Weights of a small mixture-of-experts language model, trained from scratch on English Wikipedia.
Size: width 256, 66M parameters.
Experts: 96 experts in each of 4 layers, 2 picks a token, a softmax router.
Training: a variant of Muon for the experts, 340M tokens, 5187 steps.
Below are experts of layer 5 (counted from 0) of a mixture-of-experts language model. Rows are named router (the router's row for the expert), gate (a neuron's input weights, with its number), up (a neuron's input weights, with its number), down (a neuron's output weights, with its number) and show model dimensions 0-255. Each number is 128 + 32 x the weight over its row's rms, rounded and kept within 0 to 255.
After each expert's rows: a language model's description of what the expert responds to; "raises" lists some tokens whose logits its average output raises strongly, later layers aside. This comes from a sample of Wikipedia text that the model never trained on.

# expert 7
router [117 108 126  93 135 164 146 134 141 113 178 140 113 182  83  94 153 138 167 196 159 103 153 160 111 137 114 155  86 108 112 185 122 115 114 154 127 137 161  90 114  85  85  80 115  88 146  91 153 137  84 167 156 125  53 109 136 177 137 157 111 140 107 116 148 125 176 182 174 158 129 122 108 138 138 166 108  98 100 129 102  88 137 170 134  70 169 168 117 149  94  63 207  84 169 123 160 114 165 166 151 102 112 109 157  91 168 133 168 135 118  85 126  82 156 185 114  94 136 108 102 114 140 157 142 130 119 188 163 140 173 116  83 102 102 177 161 100 144 146 112 178 179 160 135 173 112 128 102 110 145 116  81 105 132 122 186 118  79 108 107 142 107  84 127  73  89 196 113 113 134  91 107 105 139 114 128 154 186 144 147 113 181  88 117 128  99 114  86 141  90  86 157  97 105 191  69 108 107 102 155 171 173 131 197 107 134 117 174 158  74 126  82 114 145 164 113 159 142  97  98  95 151 106 169 134 137  55 116 167 167 149 120 126 151 156 108  92 142 162 120 143 118 178 177  97 134 193 116 208 130  90 109 176 129 182]
gate0 [137 120 124  87 152 165 177  91 126 188 191 111 129 140  94 169 117  56 169 142 140 112 158 116 146 141 152  89 142  95 135  94 128  83 159 203 158 145 121  79  67 170 121 107  96 119 145 132 100 124 151 119 161 134 129  96 131  80 134 124 136 125 117  94  79 156 141 135 127 141 116  90 104 178 113  88 119 127 138 103  89 124 102 161 173 169 152 153 175 156 154 103 186 117 185 142 153 110 137 121 140 116 121 112 114 144 100 142 151 127 191 159 135 117  92 149 171  84  75 187  70  65 120  98 115  71  93  95 144 148 165  81 101 152  79 112 137  81 121 127 195 115 164  81  90 165 150 131 190 133 148 130 132 158 132 142  78 157 144 146  98 125 137 132  97 139 131 164 163 128 177  70  82  65 130 146  68 143  84 102 143 162 155 130 154 105 121 106 124 130  87 150 105 121 149 176 153 145 150  90 167 188 144 101 159 190  82 130  87  49 159  91 111 172 118  53 159 138 166  75 101 156 164 141 141 110 108 189 106 176 131 165 120 135 147 137  92 115 122  76 112 178 144 140 150 111 149 140 171 136 117 129 184 188 132  57]
up0 [134 128 189 198 152 133 130 177 122 147 148 142 165 148 170 102  94 162 121 106 120 138 159 105 114  97 130 114 153  92 117 109 109 113 125 157  89  87  74 165 183  99  41 156  88 140 173  94 147 130  75 182 110 126 144 131  94 116 123 121 103 109 100  71 139 110 167 142 131  85 152 170  75 102 190 120 112 146 124  52  95 148 134 147 114 152  96 126 144 104  81 160 143 114 146 139  95 162 153 118 140 163 141  89  83 109 156  50 122 135  92  76 156 138 143 128  80 121  96 183 113 139 197 117  81  83 129 119 146  66 104 159 142 165 163 125 152 141 163 132 155 130  98 104 223 126 130  41 152 123  85 110 118 167 100 141 166 149 150 131 137 117 169 133 132 130 119 127 157 148 147 135 150 194 120 117 103 105 101 158 147 141 179 159 152 142 150 121 167 142 182 156 133  61 137 166 114 116 166 125 158  51 175  96  96 117 155 164 105 140 113  82 194 111 192 139 154 135 161 147  75 154 149  90 111 122 101 115  86 149 118 117 117 163 101 172  83 131 148 102 138 184 150 175 153 118  74  78  73 170  76 130 124  87 154 123]
down0 [195 145 135 121 115  84 117 116 154 104  86  85 136 139 191 106  87  99 103 161 162 170  95 171 119 101 151  96 187 102 129 145 170 109 160  79  96  93  79 118 104 159 163 186 178 125 168 146  85 119 125 152  89 154 168  89 179 110 191 116 102  89  83 115 108 115 159 109 158 136 164 136 132 141 111 177 152  97 149 108 154 127 159 135  87 107 127 160 113 100  84 118 126 164 114 149 128 141 154 168  96 153 124 137 110 136  73 122 169 124  54 126 135  91  90 125 110 127  90 161 110 129 103 118 102 162  99  84  96 238  82  97 143 146 132 190 169 116 153 119 127 191 112 141  73 128 160 138 148  89 165 111 146  85 111 143 131 135  83 139 123 152 117 144 126  70 158 150 136 123  91 117 100 125  68 154 136 155 110 173 115  41 112 123 167 110 141 126 111 134  43 140 123 133  89 121 191  94 133 160  58 102 146 148  98  71 110 132 114 190 130 116  96 194  94  88 159 149 136 124 147 107 165 121 105 139 120 100 154 123 101  44 140 192  78 124 130 111 151 193 102 132 127 103 148 135 111 113 119 143 152  84 166 154  75  72]
Germanic/Slavic name endings
raises: " on", " and", ".", " at", "n"

# expert 14
router [ 67  98 148 123 123 143 117 115 106  72 162 154 143 125  93  77 138 134 160 196 141  75 163 185 116 183 159  76 143  89 169 140  76  85 129 159 145  73 135 132 127 122  87 115 107 103 143 156 134 134  78 120 170 125  72  83 103 154 152 152 157 176 108 121 146 137 157 111 152 122  69  56 101 130  87 140 143  95  84  87 136 117 173 135 135  68 132 184 119 171 130  94 128 116 187 138 165 102 158 139 163 114 105 179 178 116 152 125 117 124  73  64 111  95 126 161  91  91 120 181 132 123 131 197 166 127 109 149 157 145 148  82 107 132  48 189 138 147 103 108  85 139 112 124 121 146  70  98 126 127 124 127 117 110 183 178 146  83 117 165  75 150 127  87 124  76  92 147 121 125 145 133 108  76 139 130  94 189 136 171 154  87 142 132 153 137  95  98  62 158  98 126 171 103 115 122  65 160  85 118 145 158 180 181 150  69  90 105 127 153 159 168 109 120 132 133  88 105 180 114 102 188 161 121 139 166 101 116 102 180 136 157 116 179 124 170 109  92 126 192 145 167 123 109 131 112 133 132  81 166 104 100 113 148 168 100]
gate0 [ 74  87 106  92 108 118 101 188 121 202 109  71 128 135 178 124  81 137 145  64 143 161 119  96 160 129 152 138 120  88 129 147  39 183 157 127  81 113 154 209 169  94 150  60 125 119 143 151 164 121 163 107 129 118 152 109 138 141 145 104 156 129 133 154 133  82 128 106 176 158 154 162 195 128 142 110 119 145 133 134 137 147 125 110 122  98 130  99  95 112  97 155 135 116 166 142 152 116  73  99 121 131 155 169 110  94 118 170 147 150  79 118 130 102 101 193  98  82 156 120 137 160  77 122 154 137 126  98 123 113 127  57 160 172  56 147  86  52  50 136 105 117  93  95  66 164 126  96 119 147 132 125 107 123 136 117 169 124 123 123 151 182 107 131  87 131 153 105 103 147  64 124 114 136 108 148 102 128 123 112  62 171 128 108 113 110 150  91 183  83  82 161 149 105 135 175  55 162 135 126 165 153 110 131 100 172  53 134 162 132 147 105 100  82  71 173 155 146 148 122 121  94 171  80 159 123 134 166 136 121 122  65 130 123  96  94 177 134 159 103 102 184 177 170  58 160  93 115 104 170 105 122 128 159 120 121]
up0 [185 142  92  78 110 127  82  90 141 135 152 168 133 122  71 153  72 112 141  76 116 124 173  97  86 176  62 120 109 153 106 166 100 199 126 151 144 154 124  88 135 118 149 106  62 100 107 159 131 121  94 116 114  97 142  66  96 156 133 140  83 117 142 124  87 101  83 156 166 131 180 158 160  75 159  97 116 134 135 128 123  70 144  95 127  88 148 104 148 127  58 126 121 193 117 131 160 102  92  98 119  88 134 132 147 129  96  93 126  68 124 150 161 154 132 132  90  98  97 105 105 149 156 106  97 104 150  67 186 114 122 117  92 140 142 117 103 112 150  82 121 101  95 136 143 139 101 105  90 133 112  99 160 136 114  91 151 118 135 149 113 162 180 145 150 139  76  64  79  98 115 172 141  88 160  46 138 151 138 177  83 127 158 117 123 159 164 166 143  91 107 118 121  99 128  90 165 121  78 145 128  99  92  80 180 146 155 203 131  93 163 160  99 138 183  54 170  97 101  92 144 168 144 199 105  76 135  97 119 163  92 130 116 134 148 121  86 111 145 153  84  98 147 103 155 152 125 232 122 119  60 102 116 117  86 162]
down0 [139 173 118 104  76  87  96 109 171 163 106  93 124 163 116  74  86 112  90 148 112 126 141 131 160 114 108 147 180  97 140  86 113 125 133 101 109 153  88 113 101 135 120 132 134 125 119 179 117 136 132 162 130 164 108 149 129 127 168 125 132 156  60 165 109 127 146 150 175 155  95 108 152 119 197 111 148 156  96  94 125 127 127 113 125  93 133 107 195 166 119 104 108 138 144 135 111 208 163 116 159 125  82 153  95 139 118 139 100 116 141  99  87 197 101 138 103 139 133 168 122 154  95 136 151 107  90 132 126 194 128  66 153 145  64 115 162 112  77 141 114 158 135 162 107  91 118  99 167  85 183  97 107 155  93  80 100  66 139 182 187 107 133 191 154 142 161 130 114 104  84 107 166 140 126 164 121 104 155 150 187 128  96 170 136  95 145 136 158 141 123 148 136 150 193 108 117  54 151  65 136 158  98 158  46  67 111 100 105 137 119  99 130  90 196 123 146 140 113 112 148 176  49 145 147 173  51 121 110 130 153 136 118 106  94 146 152 111 212 109 142 109 161 124  82  78 130  91  77 159 182 159 140 177 101  52]
Infinitive to, modals
raises: " be", " make", " have", " do", " take", " help"

# expert 42
router [ 65  98 137 121  89 153 142 131  69  62 161 135 132 164 120  84 128 131 154 182 131 148 198 130 117 157 134  86 106  93 115 123  50  97 136 100 148  74 107 157  77  71  96 129 143 118 157 149 155 141 113 175 160 111  74  70 140 162 162 129 157 206 124 117 147 146 133 130 186 116  92  38 125  91  77 174 168  98  94  78 148 100 162 147 109  84 181 183 121 160 106  89 150 127 148 107 173  87 155 168 143 120 114 135 159 126 151 118 141 138  66 108 110 107 102 153 109 101  95 139 109  99 173 206 134 108 139 144 179 179 147 105  89  97  99 155 126 132  92 100 100 191 150 106 174 152 133 129 107 115 155  95 110 117 122 134 167  89  74 150  68 175 129 106 153  98 124 173 136 105 145 130  98 111 134 121  72 133 159 148 158 115 158 128 142 146 143  60  88 108 122 140 199 134 118 142  88 166 101  84 178 143 165 146 150  86 108 120 146 176 131 151  78 153 132 116  98 191 186 116  87 202 143  77 159 122 144 101 103 144 154 171 156 165 137 153 107  84 153 154 115 157 104 116 123  78 119 150 125 168 126 102 107 140 153 136]
gate2 [172  38 103 131  80  92 102 118 128 112 173 133 103 158 115  99 183 143  58 112 152  98  78  98 110 160 139 119  69 143 118 127 122 114 130 144 105 189 123  83 182 131 133 135  47 146 181 102 115 156 178  97 150 156  75  86  26 122 128 102 152 129 127 113 161 111 175 211  91 112 183 158 100 187 125 138 104 142 124 139 128 156 146 144 146 106 100 147 114 121  43 134 149 154 134  63 109 113 157 164 160 155 130 152 106 136 139 103 121 122 125 151  94 141  87  82 114 154 121 108 151 118 117 149 148 123 170 191 177 112 102 117 173 191 183 169 101 117 129  87 122 117 134 123 145 162 135 124 106 124 160 106 107 164 138 156 117 129 176 113  90 128  91  89  80 194 149 131 161 190 112 157  99 156 140 119 138 164 134 141 182 139 165 171 144 119 130  97 127 184 127  88  62 108 143  85 181 131 137 120  72  89 131 144 106 184 114 133 137 169 151 103 147 156 151  93 134 131  52 157 125 107 112  87 161 192 157 110 173 107  79  87 122  99  78 121  86 143  77 167 124  73 137 107  98 141 127 117 138 112 152 110 149 140  95 106]
up2 [115 149 100 126 142 111 159  93 140 186 147 145 169 123 153 134 124 151 122 119 103 216 110 178 105 159 155 140  73  15 159  81  52 145 136 126  93 111 175 154 141 142 130 114 156 116 166  83 116 153 135  79 151  87 109 123 101 199 103 197  90 136 142 156 101  57 144 120  98  73 132 104 147 129 130 136 172 197 120 158 154  96 135 160 112 186 155 133 139 121 152 116 114  96 120 159 114  70 131 100 144  97 146 118 144 181 148 123  88 142 106 114 101  43 173 127 139  82 109 127 122 129  87 127 184 160 184 128 122 124 171 132 124 119 110 156 218 115 107  88 144 145 144 124 152  78 131 130 127 161 150 136  95 127 118  93 114 101 128  83 169 167 141 118  88 103 127 132 146 125  62 130 137 166 185 116 108 175 173 169 178 136 153 142 130  87 114 102 142 132 132 149 125  96  97 114 146  98 115  98 122 220 100 181 129 142 110 121 101 183 103 172 105  98 128 148 206 113 133  67 150 131 165 176 179 167 142 165 128 142 117 160 157 162 114 127 123  98 186 130 135 135 135 141 140  66 139 125 151 115 142 192 192 158 160 112]
down2 [123 165 100 110  75 134  64 125 162 152 163 131 157 134  78 174 154 175  95  91 152 107 170 185  69 162 157 115 137 142 131 162 165 128 131 160  92  56 195 108 170 167 157 137 103 164 110 146  99 148 123 118 106 219 182 141  96  90  92 112 120 132 113 127 161 113 132 129 130  92 156 166 160 111 138 190 131 144 164 115 109 131 120 130 146 155 135  78  71  88 127  97 156  82 149 121 102 167 169 155  85  89  84 174  98 122 111 113 157 122 167 153 169 118 125 101  70 141  86 128 122 148 101 131 139  92 156 103  84 201 114 128 126 123 114 154  83 127 160 163 136 141 129  82 118  56  85 128 134 143 140 184  80  93 145  95 124 136 135 154 121 164 133 152 161 172  31 130  79 115 161 119 190  72 137 107 148 123 112 159 164 142 220 120  87 108 152 125 167 158 131 119 134 139 126 140 112 137 151 127 141 177 156 165 119  64 153 166 176 121 117 120 176 112 129 121 110 214 121 178  86 165 126 101 147  87  89  84 128 130 165 122  73 131 128 132 128 118 100 134 154 106 137 117  84  92 169 110  96 131  77 121  64 118  99 182]
Locative and temporal prepositions
raises: " the", " a", " an", " that", " order", " his"

# expert 13
router [ 75 151 117  90 125 154 144 113 108  95 134 117 161 145 100  91 168 167 144 151 171 100 129 169  78 113 112 119 129  82 101 166 150 158 162 127 109 143 186 178  89 124  92  80 144 104 157 128 159 170 102 161 206 138 143  97  65 165 131 189 167 146  47  89 135 142 160 124 193 139 104  93 100 151 131 131 156 103 102  84 107  92 139 159 139  86 169 143 122 208  96 118 163 103 151 122 166  94 140 128 165 114 102 131 136  87 136  97 147 142 100  78  93 127 107 116 102 128  95 150 103 110 206 132 155 121 128 148 113 175 161  95 136 117  93 210 174 128 131 106 105 106 144 146 182 172  95 115  81 126 137 139 112  83 145 164 149  90  91 118 109 136 119 119 115  96  95 163 102 159 100 108 124  99 108 142 134 157 137 143 134 118 155  90  86 168  74 107  85 109  89 136 110 100  99 133  82 135 100 123 168 111 141 145 196 127 124 101 137 125  73 185  96 119 122 140  32 166 110  81  72  88 156 106 136 161 157  95 125 115 182 146  89 162 133 133  67 117  94 150  95 161  83 137 159 106 131 156 119 211  65  88 101 142 159 202]
gate0 [106 144 120 147 181 135 155 175 124 168  90 111 151 103 131 112  92 123 107 102 155  73  88 141 100 173 136 154 153 121 150 129 130 193 147 145 117 117 145  88 153  85  54  56 133  92 162  85  94 117 132 167 109 112 157 137 157 164 183 115  60  84 119 195 134 128 163  92 144 101 137 120 188  86  99 146 138 155 181 118  97  64 143  86 177 165 131 128  84 119 171  89 173 136 168 155  84 155 135 157 124  64 114 139  98 136 180 141  94 142 117 115  96 109 138 168 120 131 139 176 106 100 157 125 142 144  98 173 159 116 149 125  90  96 118 128 113 104 145 133 129 179 126  80  92 127 122 111 150  81 114 126  94 178 112 104 159 145 150 143 118 100  85  84 162  73  75 119 128 138  74  53 186 141  83 186 123 108 118 106 180 175 162 149 133 181  99 142 145 152 139  41  29 155 152 182 126 100 168 150 145 101  99 168 141  99 134 140 148 149  99 146 136 138  48 132 167 137 137 155  71 130 125 100 107 151 115 180 157 142 190 118 133 119 167 132 102 124 129 188 152 118 148 102 116 107 130 123 113 160 152 115  90  53 129 139]
up0 [113 152  98 117 118 129  85 110 157 105 109 143 187  90  83 110 153 184 139 156 174  77 107 119 162 137  84  91 117 155 133 133  99 140 102 148  93 157 117  80 118  65 120  89 117 107  69 129 152 125 167 119 108 148 128 127  97  69 131 105 161 183 110 127 119 152 129 179 146  95 126 151 150 141 163 172 168 196 128 119  77  80 125 139 181 129 113  75 134 167 145 190 152 146 135 117 151 118 136 161 177 175 147 127 187 112 108 173 126  93 118  62 116 122 140 132  76 125 141 129 146 119  57  18 111 152 206 112 122 130  90 163 141 144 181 157 121 137 158 135  93 128 122 121 195 106 133 166 131 110 138 190 133 147 111  79 170 155 103 144  96  98  86  99 106 105 160 116 201 141 124 125 120 180 114 126 128 134  87 194 162  91  66 123  60 162 127 108  77 145 119  95 121 156 143  60 136 117 136 174 112  92 160  96 160 168 166  91 111 116 104 122 129  90  51 140  70 156  90  86  97 116  75 177 134 139 137  87 103 114 158 138 134 112 110 107  97 101 121 154 129 103 122 163 150 103 167 120 135 167 138 184 111 163  73 107]
down0 [ 91  92 124 133 176  71 136 160 154 154 131 107 114 129 139 190 122 147 129 144 108 125 132 144  82 136  79 161  89 128 117 102 145 140 149  92 101 130 123 145 113  85 146 181 161 116 107 184 150  82 127 172 118  98 134 111 163 155 202  83 149 139 109 137 100 164 123 148 114 107  96 114 162  91 118  75 146 136 116 140 132 148  87  80 127  86  69  92 133 142 130 169  90 143  74 159  98 102 130 181 162 122 106 129 141  75  97 118 191 140 160  84 128 130 161 119  94  81 107 152 130 161  94 108 131 132 104  53  55  88 149 100 126 122 142 145 134 179 136  89 161  78 172 150 176 110  74 152 114 190 135 126 131 122 116 140  85 173 114 151 111 115 148 200 107 135 127 132 186  98 100 176 135  83 132 110  91 147 123 160 129 176 124 129 140 114  58 104 151  80 116 131 142 136 170  74  80 151  69 103  89  85 117 121  77 178  88 123 186 134 188 114 130 169 101 128 138 216 141  91 153 118  91 171  73 139 127  49 158 104  97 157 129 176 155 109  95 164 106 151 159  47 115 119 143  70  97 157 143  75 157 123 130 127 165 148]
Mid-word Romance-like pieces
raises: "itions", "e.", "e,", " coalition", " Guard", "gress"

# expert 5
router [ 65 137 161 144 114 163 132 127  92 115  93 138 202 123 132 123 103 157 152 138 210 137 129 116 134 143 178 149  91 115 161 146 108 121  98 146 138  86 200 177 116 108 117  76 129  73 165 139 172 122  89 124 163 148  84  80 125 182 166 154 185 151  88 134 189 162 163 109 165 119 127  71 145 128 131 151 146 128 133 132 148 166 135 182 104  87 162 146  81 123  32  81 163 105 181  85 125  94 158 143 202 139 102 146 140 100 163 124 161 106 125 115 141 122 115 196  91  99 129 166 105 122 147 125 116 121  94 187 150 142 126 109 112 101 133 151 140 126  99  96  86 131 126 116 109 163 100  80  91 100 103 124 132  99 181 161 165  94 101 156 100 133 156  80 111  82  92 126 139 146 155 165  97 111 181 150  97 211 126 117 204  80 192  82 113 147 118 105  83 129 107 112 180  95 104 141  65 132 107  84 183 200 160 191 116  95 107 106 170 134  94 186 119 139 107 134 104 139 165  92 105 161 162 134 132 109 169 111 145 158 145 152 133 143 146 131 139 126 112  93 128 120 152 103 117 113 188 150  61 134  86 104 103 150 140 163]
gate0 [186 171  81 107 135  88 196  93 148 143 143 132 134 113 125 121 180 121 120 147 155 119 150 111 136  71  96 162 134  86 134 161 138  79 105 110 105 120 187 162 138 162  99  86 116 101  63 139  99 110 104 140 114  90  94 135  72 111 103 152 175 114 103 120 138 134  89 115 136  91 170 113 158 124  84 178  95 176 120  89 126  56 130 142 129 111 120 110  23 149  86 178 146 116 112  86  59 150 179 100  95 150  80 128 130  96 130  88 184  70 135  84 199 103 108 156 174 109 105  91 117 158 143 127  49 170 186 154  80 105  97 114 166 157 126 147 160 117  86 141  93 128 118 129 114 131 119 141 144  69 155 109  66  93 110 122 142 128 214 141 146 158 146 149  95 124 114 126  75 143 115 126  82 129 108 148 167 172  96 129 111 141 156 210 111 118 104  95  79 114 157 130 152  66 185 131 106 140 163 110 172 120 134 117 148 145 128 119 128 102 125 127 135 156 142 130 109 157 123 142 177 109  91  73 164 218  75 123 114 154 135  96  90 118  87 170 145 166 171 100 154 123 114 151 103 136 138 129 170 152 112 152 168  91 124 180]
up0 [128 165 102 149 176 118 204  94 122 142 138 106 138 146  82 143 104 170 140 152 137  98 132 156 124 112 127 166  90 100  44  83 103 105 160 151 126  70 133  96 153  94 153  75  84 108 102 143 215 118  55 122 117 149 126 147  92  96 147  89 167 130  77 150 203 125 105 101 174 111 191 105 141 159 171 115 154 142 103 126 111 138 146 110 233 104 181  86 138 105  84 190 139 191 130 155  77  77 153  80 121 147 114 137 152 133 114 130 121  83 127 126 132 149 172  94 183 126 113 155 143  89 163 119  71 102 139 145 136 123  77 145 172 171 126 109 113  60 162 133 124 167  96 100 115 155 109 178 111  76 109 116  83 165 102 133 124  90  87 153 145 105 137 141 134 172 150 155 106 147 168 165  84  96  97 133 103 158 138  88 155  56  83 100  50 141 146 119 111 164 125  86 116 123 157 154 130 142 136 160 155 147 143 135 130 157 105 105 138 142 129 134 179 128 126 116  84 129 140 134 145 128 173  56 140 154 119 146 153 101  95 151  87 104 105 107 101 183  93 192  49 113 180 126  93 150 155 121 153 132 143 161 127 102 145 159]
down0 [124  94 128  94 185  85 105 118 120 120 167 136 169 184 149 154 180 125  70  93 113 172 144  99  69 147 111 130 121 127 116 129 182 162 169  88 127 106 100 116 185  88 125 130 129 122 133  92 156 162 102  94 100 144 186 127 141 126 111 115 122 125 104 195  45 160 144  96 148  94 108 130 174 119 105 144  84 181 137 112 132 127 125 228 184 181  98 125 119 186 146 114 141 140 148 126 135 163 161 144 106 173  72 141 153 150 149  97  90 140 137 101 105 120  66 140 164 211 160 104  93 134 160  91 141 118 119 111 174 135 182 118 105 150 122 130 120 133 163 175  99 159  74 117 181 142 130 123 164 155  78 124 164 199 100 189 138  86 147 176 138 121  79 129 145  64 143 129 118 177  67 156 151  93 110 111 143 136 175 164 101 155 132 131 102  90 162 107 159 124 150  94 113 172 170 113 151 137 131 126  85 118 141  96 125  97  91 136 139 125 120 148 117 111 142  59  86 117 116  44  51 178 188 131 107 153 115  85 138 130 123 223 105 155  63 133 141 151 121 133  86 144 171 126 120 114 120 153 104 138 130 108 145  96 144 118]
Mid-word name fragments
raises: "ced", "ke", "'", "ven"

# expert 11
router [ 97 149 154 133  93 142 152 126  83  83 159 116 144 149  74 104 142 129 162 188 167 131 200 167 130 156 169  99 122  99 147 160 107 139 114 121 161 109  98 149  99  98 106 102 122  86 181  85 133 145  75 130 173 112  91  96 174 116 115 142 111 169 102  69 199 131 164 164 149 122  81  79 121  79 112 155 194 114 133  92 154 125 141 167 140  75 132 171  80 131  81  64 156 126 104 119 168 138 171 120 173 103 115 172 138  98 143  96 169 141  97 122 114 115 123 146 108  98 128 185 111  60 134 172 108 156 156 132 174 181 176  94  85  82 100 172 170 125  88 108  95 158 183 154 155 145 100  93 126 144 160 102 122  99 173 135 202  66  82 154  75 189 150  88 163 113 127 185  77 126 134 141  68  62 142 127 137 130 144 118 125 107 128 105 105 150 131  59  96 154 107 140 186 112  81 136  90 151 124 131 170 173 146 107 154  70 125 110 136 151 131 174 112 113 124 120 130 166 163  77 106 126 157  84 158 156 143  73 113 166 161 152 122 160 147 143 117  90 123 147 131 154 103 100 115 126 162 119 126 120 118  84 136 142 221 108]
gate0 [ 71 115 196  90  61 154  75 168 128 170 169 100 140 150 124 127 128  98 116 125  92 151 123 160  91 148 101 136 114 135 124  84 123  90 168 163  97 101 156 126 164 113  63 161 116 113 153  82  78  74 118  85 139 123 129 164  83 104 185 137 135  91 155 118 206  99 140 120 147 182 144 156 146 185 161 141  87 186 100  98 119 125  98 166 125 104 168 166  98 137  83 143 101  97 209  80 177 168  77  95 106 153 123 103 130 134  75  68 116 120  83 136 208 134 150 141 134 115 100  85 122 105 118 119  68 142 122  97 150 145  73 113 141 145 103 146  83 137  94 171 114 136 142 131 104  98 118 125 172 111 124  87 181 115 119 132 168 152 106 103 105 159 107 131 171  94 128  93  88 100 185 142 174 100 125 138 102  99 122 160 119 147  85 139  64  91 175 115 139  86 126 184 174 182 128 146 109  78 104  84  76  81 161 153 139 149 117 102 144 105 147  94 136 168 104  62 150 149 154 165 142 142 126 112 115 109 118 101 158  79 117 170 135 121  86 124 183 110  90  58 146 165 140 128 117 139 195 122 119 101 188 102 162 135 160 138]
up0 [141 112  89 141 110 184 135 107  77 145 110  89  84 141  64 122 133 147 132 128  76  63 117 125  99 123 116  92 122 115 137 102 179 145  83 171 139 140 114 176 139 120 116 112  72 141  92 123 131 140 138 127 101 124 173 124  82 142  93 161  83 123 149 123  92 147 149 161 146 161 140 154 131  97 105  96  59 100 109 100 133 126  92 126 152  65 150 146 100  85 106 125 131 104  64 138  26 137 182 184 168  99 121 161  91 111 162  75  74 109 129 100  90 123 156 146 120  93 127  62 169  69 140 174 195 122 123 175 130 166 129 130 125 101 120  13 152  70 148 112 131 102 139 145 145 132 130 115  83 125 116  67 128  91 103 116 136 138 168 180 179 123 122 132 109 155  68  79 137  99  85  76 126 167 130  77 119 145 134 120 134  73 125 112 159 131 180 185  88 175 148 121 147 117 134 112 130  57 115  94 157 108 163  93 107 109 182  94 123 137 134 160  85 127 175 184 151 156 160 152 158 133 144 144 180 172 158 158  79 126 198 107 134 126  96 123 119 127 141 120 109 116  87 141 169 135 151  59 174  96 102  91 138 124 127  97]
down0 [ 96 178 131  95 110  66 164 117  79 107 121 140  93 109  99 157 139 152 157  95 128 194 138 106 161 112 154 193 106  96 143 111 126  98 160  97 178 117 150 126 131 178  95 171  93  93 160 144 112 112 146 104 141 112  88  91  98 191 207 149 175 134  69 158  95 106 164 147 189 140 131 130  84 157 129 124  71 126 150 121  75 161 111 144 191 171 202 171 140 159 123  83 171 154 166 109  95 156 176  97 137 191 166 138 183 147 142 119 135 105 144 101 160  99  86 156 146  89 144 137 133  98 114 101  56 148 135 100  89 165  94  93 114 123  82 163 115 137 146 105  96  93 116 222 137 110 107 122 153 114  79 119 145 174 211 135 121 140 114 124 122 175  97 120 105  56 151 131 104 185 116 109 146 127 101 160 106  89 130 127 112 150 137 182 162  95 105  71 194 120 120 184  72 150 140 156 120 181  72  93  89 120 166 126 111 133 120  87 127 124 137 121 123 134 140  85  76  92 111 158 106  95 146 186 156 124 157 130 135 128 161 171 151 113 178 122 124 122 152 141 131 170 135  96 168 194 131 152 119 122 154  93 155  99 135 102]
Relational prepositions
raises: " the", " New", " his", " her", " that", " this"